Weights of a small mixture-of-experts language model, trained from scratch on English Wikipedia: 672 SwiGLU neurons an expert, 1 pick a token.
Below are experts of layer 2 (counted from 0) of a mixture-of-experts language model. Rows are named router (the router's row for the expert), gate (a neuron's input weights, with its number), up (a neuron's input weights, with its number) and show model dimensions 0-63. Each number is 50 + 12 x the weight over its row's rms, rounded and kept within 0 to 99.
Before each expert's rows: "comes after" lists some tokens at least twice as common just before its tokens as in all text. This comes from a sample of Wikipedia text that the model never trained on. Tokens count by the router's weight.

# expert 4
comes after: " |", ";", "3", "|", "4", "5"
router:31 68 67 50 39 60 22 42 75 59 46 48 47 53 66 31 42 48 52 58 51 63 64 53 51 42 56 48 74 56 39 49 51 43 40 59 58 28 60 53 51 35 62 55 51 67 37 46 50 48 51 66 35 39 69 33 41 40 58 47 63 30 57 43
gate0:46 45 39 45 31 35 48 69 55 34 61 73 57 56 62 19 58 41 53 64 53 58 44 39 60 40 48 32 33 38 55 45 35 49 70 67 41 51 34 54 44 39 39 71 40 61 39 61 59 52 42 60 19 65 67 38 49 40 52 51 45 38 55 59
up0:34 50 48 40 47 47 46 40 46 61 57 70 47 56 54 27 26 52 54 52 52 65 38 42 57 56 42 38 24 54 34 50 52 49 40 55 61 64 55 76 75 57 58 45 34 56 46 20 67 37 62 36 52 56 74 41 63 40 67 46 56 54 42 51
gate1:30 41 63 75 52 39 24 49 57 48 54 32 57 48 52 55 64 40 38 29 30 66 37 78 59 48 59 51 46 37 59 69 46 64 34 55 41 68 47 68 44 69 36 63 66 66 57 34 48 53 55 40 65 40 66 29 51 62 65 53 55 49 32 49
up1:47 46 37 60 58 35 57 30 55 56 55 57 41 54 49 69 50 51 69 49 38 33 64 59 48 66 46 44 53 50 46 69 70 54 30 59 48 37 38 57 47 40 62 30 46 43 43 24 50 48 62 54 44 58 69 55 54 54 53 42 28 43 40 65
gate2:41 43 54 47 27 68 51 45 35 56 38 47 48 49 60 56 56 57 60 51 63 46 42 64 35 53 58 50 53 60 46 66 39 36 58 48 58 35 23 65 45 29 27 56 41 65 47 33 49 62 51 43 47 61 74 64 62 54 43 52 49 32 59 35
up2:42 55 54 68 75 51 60 58 49 38 69 51 56 58 40 36 49 33 51 59 38 71 67 42 54 60 27 66 49 17 38 40 58 39 29 37 52 50 65 19 45 57 70 58 54 40 64 48 47 38 47 49 45 47 57 55 39 56 38 48 61 45 27 58
gate3:43 66 55 32 49 47 56 54 56 53 39 46 33 44 51 51 37 57 40 45 45 60 40 62 79 28 34 56 63 57 32 63 53 56 65 63 66 47 49 69 37 56 53 49 38 37 42 62 60 49 53 45 70 56 54 54 71 40 39 45 37 38 43 74
up3:49 53 36 53 51 51 36 49 66 64 51 46 47 53 47 37 43 45 60 49 42 51 47 43 55 37 50 66 45 25 45 52 53 47 44 51 39 59 47 40 52 44 45 55 33 58 62 38 56 49 61 54 37 55 52 56 19 76 55 29 56 52 45 40
gate4:36 71 45 44 50 56 50 41 42 50 65 54 36 70 41 66 64 52 57 27 60 48 59 53 43 34 45 56 35 46 51 57 48 58 61 54 51 43 50 45 55 87 57 52 46 51 45 68 48 82 61 40 60 77 52 58 58 53 34 58 24 34 47 58
up4:43 51 51 39 55 58 36 49 55 47 74 50 33 44 32 72 38 62 29 11 70 40 46 42 56 38 56 41 56 35 31 45 42 35 48 53 58 43 52 33 59 42 54 37 31 60 52 57 37 64 57 52 45 64 48 37 24 53 44 42 37 73 29 60
gate5:59 48 59 50 41 62 68 44 46 70 33 51 58 40 34 53 43 77 35 64 49 36 16 51 48 56 50 45 47 61 42 62 40 48 41 70 46 25 59 45 53 84 59 68 53 56 53 63 71 63 34 59 58 27 68 51 65 54 39 53 49 53 41 50
up5:55 78 52 44 57 41 54 46 64 66 52 74 59 76 51 51 48 43 38 44 39 73 50 51 19 24 56 58 67 61 43 18 48 54 44 70 53 48 20 29 44 40 67 46 52 57 52 49 53 53 57 66 39 53 54 25 59 50 46 57 39 57 74 42
gate6:51 63 58 76 70 44 42 55 63 43 69 49 37 48 63 51 50 76 59 42 33 63 49 49 61 44 54 48 59 51 67 35 46 54 44 66 54 64 65 57 71 70 49 49 50 60 46 55 62 59 54 56 60 48 70 37 70 43 64 18 28 50 30 43
up6:57 65 24 42 70 68 46 37 57 45 60 73 66 67 49 76 53 53 35 49 62 61 46 38 35 60 50 43 38 55 37 24 58 64 70 57 44 66 31 46 40 51 40 44 59 22 50 29 39 53 46 32 31 53 39 64 46 60 54 62 28 46 65 34
gate7:54 56 65 57 56 70 40 37 64 54 58 30 61 29 54 63 71 56 51 56 53 30 58 45 46 42 25 52 50 47 35 41 51 31 71 50 66 36 40 56 60 60 58 58 75 59 45 50 55 55 38 61 64 53 58 29 58 25 59 56 32 60 45 49
up7:57 50 48 64 43 43 18 38 66 57 40 43 49 67 36 57 63 33 56 55 34 38 61 42 40 60 24 65 64 35 53 54 57 47 58 51 42 59 25 49 50 45 63 56 83 55 42 51 64 61 49 43 62 41 44 39 70 51 46 43 47 56 45 45

# expert 0
comes after: ",", " to", " in", " and", " was", "ed"
router:67 42 45 38 25 31 57 47 31 35 58 49 55 55 39 57 36 59 59 61 46 47 57 35 55 54 63 50 54 49 58 50 44 60 25 49 47 45 41 59 36 85 61 43 58 41 50 57 40 53 48 50 53 45 45 49 58 53 44 51 54 48 45 60
gate0:43 56 56 43 37 24 67 65 61 43 51 70 30 47 36 48 42 59 55 56 38 38 17 66 50 40 67 60 46 40 61 54 56 54 73 38 56 64 51 56 52 64 36 61 62 62 65 51 52 41 49 66 50 52 58 66 51 51 57 44 43 47 48 47
up0:51 52 50 60 66 59 41 49 31 55 53 39 59 59 71 37 40 37 37 62 55 59 80 52 61 38 46 70 69 72 59 45 46 28 44 53 36 36 53 36 46 45 63 47 50 36 41 38 45 48 63 60 46 48 41 57 72 45 60 41 51 40 61 45
gate1:51 41 72 49 43 28 59 56 38 45 43 49 72 31 38 71 49 71 52 52 52 31 47 48 51 74 62 51 51 37 21 47 46 55 56 18 60 70 34 42 50 68 43 60 67 43 51 57 71 61 73 64 45 51 47 55 45 65 47 54 46 62 60 33
up1:45 39 68 41 47 53 61 52 71 37 45 55 56 52 39 73 47 48 42 59 66 13 55 57 41 54 55 61 55 40 45 55 36 47 44 63 32 38 48 47 55 41 66 61 69 58 54 47 54 32 47 45 54 51 35 18 33 34 39 44 56 61 61 37
gate2:31 52 58 56 44 58 50 37 64 36 73 58 48 27 64 44 31 37 36 69 32 72 45 45 56 69 44 50 63 27 70 46 46 61 54 54 43 66 46 76 63 41 51 69 68 74 54 37 58 66 44 53 53 65 48 68 64 26 70 30 48 53 52 65
up2:59 56 60 77 38 25 59 45 36 52 46 43 53 48 70 73 40 36 61 51 47 51 49 31 64 49 40 41 46 60 46 33 45 48 54 39 61 53 44 44 48 57 57 51 51 55 25 42 66 54 81 74 48 62 50 43 39 41 49 42 48 23 60 63
gate3:45 38 43 42 68 49 33 46 40 43 58 52 49 44 59 58 34 53 37 42 45 32 72 50 46 30 41 43 56 41 23 53 53 27 49 49 34 41 56 69 30 50 57 43 56 36 58 53 58 49 64 39 51 37 38 59 37 37 46 41 28 58 33 64
up3:37 76 57 48 32 49 58 56 56 57 41 25 53 46 39 25 53 58 42 42 50 48 50 43 58 54 43 45 41 56 38 42 47 64 60 49 62 28 46 41 51 61 58 59 40 71 62 39 48 42 54 37 56 50 39 42 58 43 37 70 66 38 75 51
gate4:54 57 44 43 32 76 37 40 56 75 50 65 46 37 57 45 56 32 72 36 39 14 62 39 53 41 45 43 53 38 41 48 32 50 45 61 56 59 66 53 53 66 28 30 34 42 55 55 33 56 43 59 58 41 48 35 57 51 37 49 44 45 57 58
up4:46 51 55 56 28 55 29 38 64 61 26 37 53 34 38 42 32 51 53 39 51 36 69 44 40 34 58 63 65 22 43 47 47 50 52 27 59 53 63 31 79 58 45 30 44 46 55 35 52 39 54 34 56 48 56 46 65 39 49 66 40 37 63 63
gate5:16 51 43 40 31 02 36 75 21 37 66 58 42 55 39 34 68 43 43 50 51 36 66 60 54 61 53 60 46 50 39 51 49 40 29 22 50 54 41 48 58 41 43 63 56 56 44 75 50 46 38 64 47 52 55 47 37 45 63 37 72 63 52 58
up5:23 37 32 63 33 10 44 49 11 26 66 42 51 56 54 28 47 66 59 41 53 33 56 56 57 46 62 51 59 58 35 48 63 50 36 33 57 44 34 52 51 53 52 54 54 53 45 69 45 58 36 59 69 64 58 48 57 47 63 58 67 47 58 54
gate6:47 47 57 62 58 74 50 51 54 42 58 54 35 41 41 45 37 50 51 52 47 32 47 48 35 55 31 71 81 46 56 63 44 62 53 51 54 62 63 21 46 58 40 52 33 57 52 52 77 40 40 67 37 58 33 37 55 37 39 27 59 41 49 48
up6:54 54 32 59 50 63 52 60 50 24 64 59 59 52 60 49 51 37 58 42 47 37 41 65 56 67 64 63 46 44 34 61 68 44 62 43 78 27 58 60 33 38 46 55 42 43 56 47 51 75 37 60 54 55 29 77 49 54 64 79 75 58 71 37
gate7:50 63 71 40 52 63 50 49 61 58 62 41 47 57 45 38 44 55 63 49 47 41 28 63 29 61 50 50 50 47 33 50 46 83 49 55 52 49 55 58 59 65 33 56 45 48 49 55 50 42 33 57 43 36 39 57 61 46 37 44 67 47 54 55
up7:70 53 76 35 42 57 53 36 49 53 25 47 33 71 46 31 46 60 59 36 58 41 44 64 42 78 55 46 53 55 32 65 49 75 34 41 51 58 61 44 63 71 35 52 45 51 48 68 55 50 45 44 45 20 63 68 44 68 43 41 52 49 62 44

# expert 2
comes after: "\n", "-", ")", "==", "9", " ("
router:35 52 55 49 62 59 88 23 61 61 61 43 55 46 48 60 69 48 38 53 45 45 40 50 58 48 52 51 35 52 65 51 40 49 67 59 41 63 67 55 58 24 37 76 52 49 65 32 48 55 31 50 64 45 32 67 47 70 36 44 59 48 66 40
gate0:46 32 68 52 53 35 46 46 58 41 61 53 39 26 35 53 54 50 56 63 69 36 38 68 39 57 55 58 55 61 41 52 48 65 52 54 51 66 53 58 52 52 59 56 63 52 59 39 54 44 54 46 41 42 40 71 47 70 54 61 75 48 38 15
up0:47 45 58 50 38 37 37 66 56 47 39 37 36 39 11 46 42 42 57 59 49 59 45 48 37 59 45 42 65 62 53 65 49 51 30 62 64 67 69 65 77 28 44 45 42 26 62 46 54 47 41 40 57 51 33 53 74 44 56 52 62 62 56 50
gate1:18 55 36 51 52 64 44 30 59 56 58 42 47 52 27 39 68 55 62 40 53 70 52 40 62 60 30 42 60 38 47 61 49 39 52 44 51 52 49 49 65 30 42 46 65 74 59 61 55 44 40 49 48 41 47 50 53 43 45 52 37 52 49 81
up1:26 46 34 50 50 67 57 47 59 38 39 46 53 30 41 51 51 62 46 54 23 47 41 24 41 47 36 55 53 45 40 49 34 67 46 47 43 48 48 62 47 52 64 61 57 60 69 70 54 41 43 62 54 66 36 44 64 40 59 59 52 61 36 59
gate2:51 58 40 51 54 41 59 43 57 67 53 41 63 85 37 70 46 54 48 63 37 59 45 48 65 68 46 44 49 43 47 54 48 51 53 56 47 28 39 59 56 33 49 41 32 45 44 26 70 55 55 61 32 48 58 57 42 40 63 42 49 70 70 43
up2:46 27 48 56 57 55 55 51 62 40 51 61 34 55 53 45 44 55 41 59 57 52 30 71 65 31 55 50 78 56 60 68 46 63 54 31 49 30 73 65 36 72 54 41 51 56 51 56 50 52 47 56 67 43 48 45 50 54 68 36 33 58 54 30
gate3:59 53 56 34 31 36 44 43 50 55 64 32 48 24 62 34 68 59 77 38 43 53 55 48 54 45 45 82 44 51 45 30 61 63 66 38 62 50 38 54 49 48 58 48 61 43 59 39 48 39 55 58 45 54 64 42 52 47 46 61 51 61 42 48
up3:50 52 47 36 38 45 67 48 38 67 65 56 25 42 39 59 37 25 45 60 63 32 56 50 56 39 57 75 41 55 49 24 75 75 74 63 59 53 52 50 52 51 61 62 47 55 65 51 51 34 45 52 62 52 58 59 39 49 39 39 40 52 51 37
gate4:39 50 34 54 61 44 36 48 59 50 30 56 47 52 53 51 48 52 46 38 45 22 62 55 43 71 36 52 55 40 46 34 37 19 76 67 48 50 34 51 68 67 44 15 45 55 65 44 35 80 43 53 58 56 45 52 71 63 42 56 60 48 62 47
up4:24 65 57 60 33 40 42 27 79 44 62 58 47 75 53 47 56 50 47 52 42 52 57 49 45 76 55 50 43 34 52 51 48 45 55 51 45 41 41 69 51 63 38 57 66 69 84 44 46 43 51 60 52 50 61 46 63 52 50 28 53 53 71 38
gate5:29 61 45 64 27 35 26 30 57 65 36 37 50 58 32 65 27 44 69 73 59 62 33 29 67 66 35 45 38 55 56 63 63 51 43 40 61 60 70 61 53 54 50 57 39 22 38 50 48 53 34 60 54 67 29 73 42 21 52 70 38 50 52 48
up5:43 38 24 61 35 23 44 35 45 57 50 57 53 50 39 50 45 47 40 55 53 54 49 29 67 64 46 43 38 52 43 45 32 45 54 53 63 52 69 57 56 48 52 58 28 50 51 25 57 60 37 63 68 65 31 66 45 42 38 58 48 66 62 58
gate6:49 53 43 55 60 35 52 64 70 48 49 26 49 39 51 47 64 53 43 40 58 52 55 63 37 58 54 56 51 32 32 71 39 42 54 57 36 69 48 52 58 54 56 53 41 36 36 22 65 39 34 65 72 46 48 54 47 39 56 43 51 54 65 53
up6:57 65 55 54 57 56 31 43 45 44 51 39 60 50 49 54 55 19 35 46 47 39 62 22 35 44 36 46 44 69 68 39 65 59 46 60 52 73 55 39 60 60 54 54 31 60 39 68 50 36 63 53 51 53 32 57 56 50 53 57 33 51 42 40
gate7:21 68 62 31 38 45 47 41 53 81 40 23 32 60 40 57 62 50 35 45 65 56 45 40 43 34 46 35 52 60 54 33 47 56 49 42 69 48 72 53 52 61 55 43 37 38 29 49 50 52 51 44 36 47 54 60 49 51 42 30 25 29 38 40
up7:71 43 58 45 53 46 48 56 60 65 42 46 41 43 71 55 78 47 61 45 69 64 42 54 68 24 42 48 33 40 52 42 43 46 61 43 44 48 57 70 49 27 59 38 32 42 52 41 41 54 50 48 47 58 49 70 51 52 64 35 37 43 53 64